Below are experts of layer 10 (counted from 0) of a mixture-of-experts language model. Rows are named router (the router's row for the expert), up (a neuron's input weights, with its number), down (a neuron's output weights, with its number) and show model dimensions 0-255. Each number is 128 + 24 x the weight over its row's rms, rounded and kept within 0 to 255. Numbers have three digits each.
Before each expert's rows: a language model's description of what the expert responds to; "comes before" lists some tokens at least twice as common just after its tokens as in all text. This comes from a sample of Wikipedia text that the model never trained on. Tokens count by the router's weight.

# expert 54
What it handles: Infobox field labels. Field labels in infobox-style lists such as Born, Released, Died, Coordinates, plus language tags like Greek: before foreign scripts.
comes before: ":", " of", ")", " by", "):", "("
router:115134131105159133102101127125137131145129109162120087154114071149089152147147131082151124141093132134108163153092124136111149117089118095138140092112144139162110179168143148110092118170101121121113132134139137159105145135116087128126170154108085108117136108115151102096126123090157152155152076143165086156150084100132124133145131122141142074104149121123147098128141122106152102104122116132090138120151145133131146142173130127108160114146142134114133131108152117118148109106154144107155160105116153123118118161153138133092144196161124094158162110136062124129141143139092104137112095107128086130134150108069123160153134109116130143151137136096099133142134121113150096161139143145118121134159199120115093128131099128168127155114170094154168151100174126101098145133158146
up0:091124117117138137147148088137114105150140152131133106146115114128141146115089175136139120124138122155122131078139124142089088102113099150130117126108142140108113126137146160134100140091115127133138154142117121112135155153162091104111137168123137090122162149105143085118180140088125147145095079115095134117123107112159119101099137105163161119141176154128131110121108106098081116149129117149121120139150134153086133116112164125132097091141153129152118145122144126139125125155116131121118171114139134114119101225105120084164100128085113137124109104108141099144084118129139136186126145145159139140143130130109087149161145134138167126090155156116080172132117151133118130145169114109116094097104142111094154132131094144129135143157160115056141101180085116138152123173185117
down0:128147110118117139126127119117104189112163164149121125100142106112157205099132104120137139099153158108126129151121121117128151142101175147165190147141116103109103125182113100132144147128141144108139142141165109097123116138129108091089122117090181128168140162125172149097140113107150101108101133134115102151120101086125102139155125152117117137128135120104103117077112126128092109117161139156108117129116151154160111100133100165135100140139103096139118099097142129132177070122124167111097139105150144128202144163112125117085116141122123087124125123112081096141143125154106161088097170096151088104125123144123143118110161147170180110119104098120120132148143155116154137145140102165143138129162094115130083127114111117125127107152118098132136121136099103118101146166109156

# expert 2
What it handles: Prepositions in sports biographies. Prepositions and time words such as in, during, after, for, often opening a sentence, in athlete career narratives: "In 2003", "played in".
comes before: " the", " ", " his", " a", " he", " her"
router:097144188111135153139121130108132128093122147168150112124145120132114089119176157167146139143112127159138153070172131118167145133103120118117130116126135130114120179127135164135111104125100114092105105103097108147136142126119092150159154122118132131131116134147173148153155112127127129117132099139152169168183128140122159111091104135133094105113104126129124139107165167139126130142153119149124126092108108129157156123129146143149096128112084164105163111179081105089112139122139149085120132130120121136116132090127118088165161122126097115153159133094157101111134169135158152117099187134143116177161185139106097081137132101109165138127116120092144127114131076134113144104129118081131154076123096145114143108115149125105145150140143155165069110085117103120134112141089098
up0:097120180176151143162156099098114145152113090116108097162130118156149127109138120113131112144152153150119148142135151095135118167124082186125162199131103132168113168096152143161125087160125119121140132092090162183141074112154178115118149149135089109108117097100157132121127105154154121128094115140133126151138136154106128133134145150117098102135098140121089112103127109126129114136123133140101122166100116169132117110172131135144100109137124151132109131129119150102124129157136110121143151124077120121158106141117099070161098136105122147144109186136105113105147158161136155128102136129130125146127130088125126115182136124113154124169048147099074111115110122134139115091149148156096133133100104131093116155134133087102132155123138161091130115138143120149146121147106098
down0:149092157098160129129145169141146120140129111158155111135140164134112088127130168161138109135102109129121120159123147106098129099121153127173077143127152127118106085131080122107129137126140131179155159144106109142142124141127161158118122168137133151118146133130126169118108065131100126095148159127127159140150122166130111163151161077120166126149140145114142131121096141132136113142115139192136085081172149135152104136090073122103128106149112127132133156153179101089168091158096109094143129068146143112104137129139109111145142100121103165164150166133146138087135123115137110140145140118120138111086112136105100112135145102113115134133147101104174161129149145138129087118093111135126121101152113150109147127134126125086098117102171107174112144084098077087165122121131120

# expert 14
What it handles: Prepositions in general prose. Prepositions such as in, of, at, during and upon in general encyclopedic prose, as in "debuted at", "the Presidium of".
comes before: " the", " a", " ", " his", " its", " their"
router:124130144134113113101116091166084135134130133151168100146167116158116115101150116148130117105089145120095153112155053128148131145139134107143092142135148099118120113133179177121114094168141124128155096100123140129148104140130124152151147088091111113170127154116155151159118149126135149059104105157109147105134119142116164129115096136135133115130144146128135091089109127139114182112170108171084128115103144163122108128170141104168128130151155151106146093176117097109132155152135114109109131116106163133062142124158103060139135118110122150145179152115133119126133130147137103088106136142157110133173131172090138081175126107095155122137084132128135157118139133134110126108138133100122175127100104152127171131135121154123159128111158122180107121110114107114143143129106133
up0:139093108094150130129115181148119066112140130148100121157095123145148096105136134124126171128125095109109136150106072152115141202107113095116170120099114077135134140095158134130095121159111152138113091104080174150159136115095125119134130120120152151153161134113064108112184099121121077150090084106169144152127084097135155100120104169125120116103132134147123137105133170124135142178108146136139204129092102099141171097137109119160133120145120128165120124098133121115117145125140130137189169100137116156134140129143132123154113135135169154132123149141177114166129125131147089120143142095142107124103134141139146121118130129174126126123151083138124166094135121141113139110138133119119139103137137139134106171156118155130158095137139110122129140131122148106137134162141170
down0:109087097124121128058148140158144130123094124109130099157111139093140138112130111101131119119120118133088117122126131146075119145120121104179134176166175145125113131129107142150129144126108104104115093158095108170137122151110142079157126131168154098164099127111097132156104165131095165123127163151118126144149132137110125121180116140139127120123135115137120155137133148133112134146168116111123110131085085124142139148167152118133099096249123107162137130148134117190138139115154137161137141153140127115176095154128106124113167176157151175085117086114144111137138107104104127112130119127129167097096110113165099135145093106126113129104144122110160107133117129150126134135160118161105124142134145082080129124114148164120114127127107116125105108098143167136134100125111088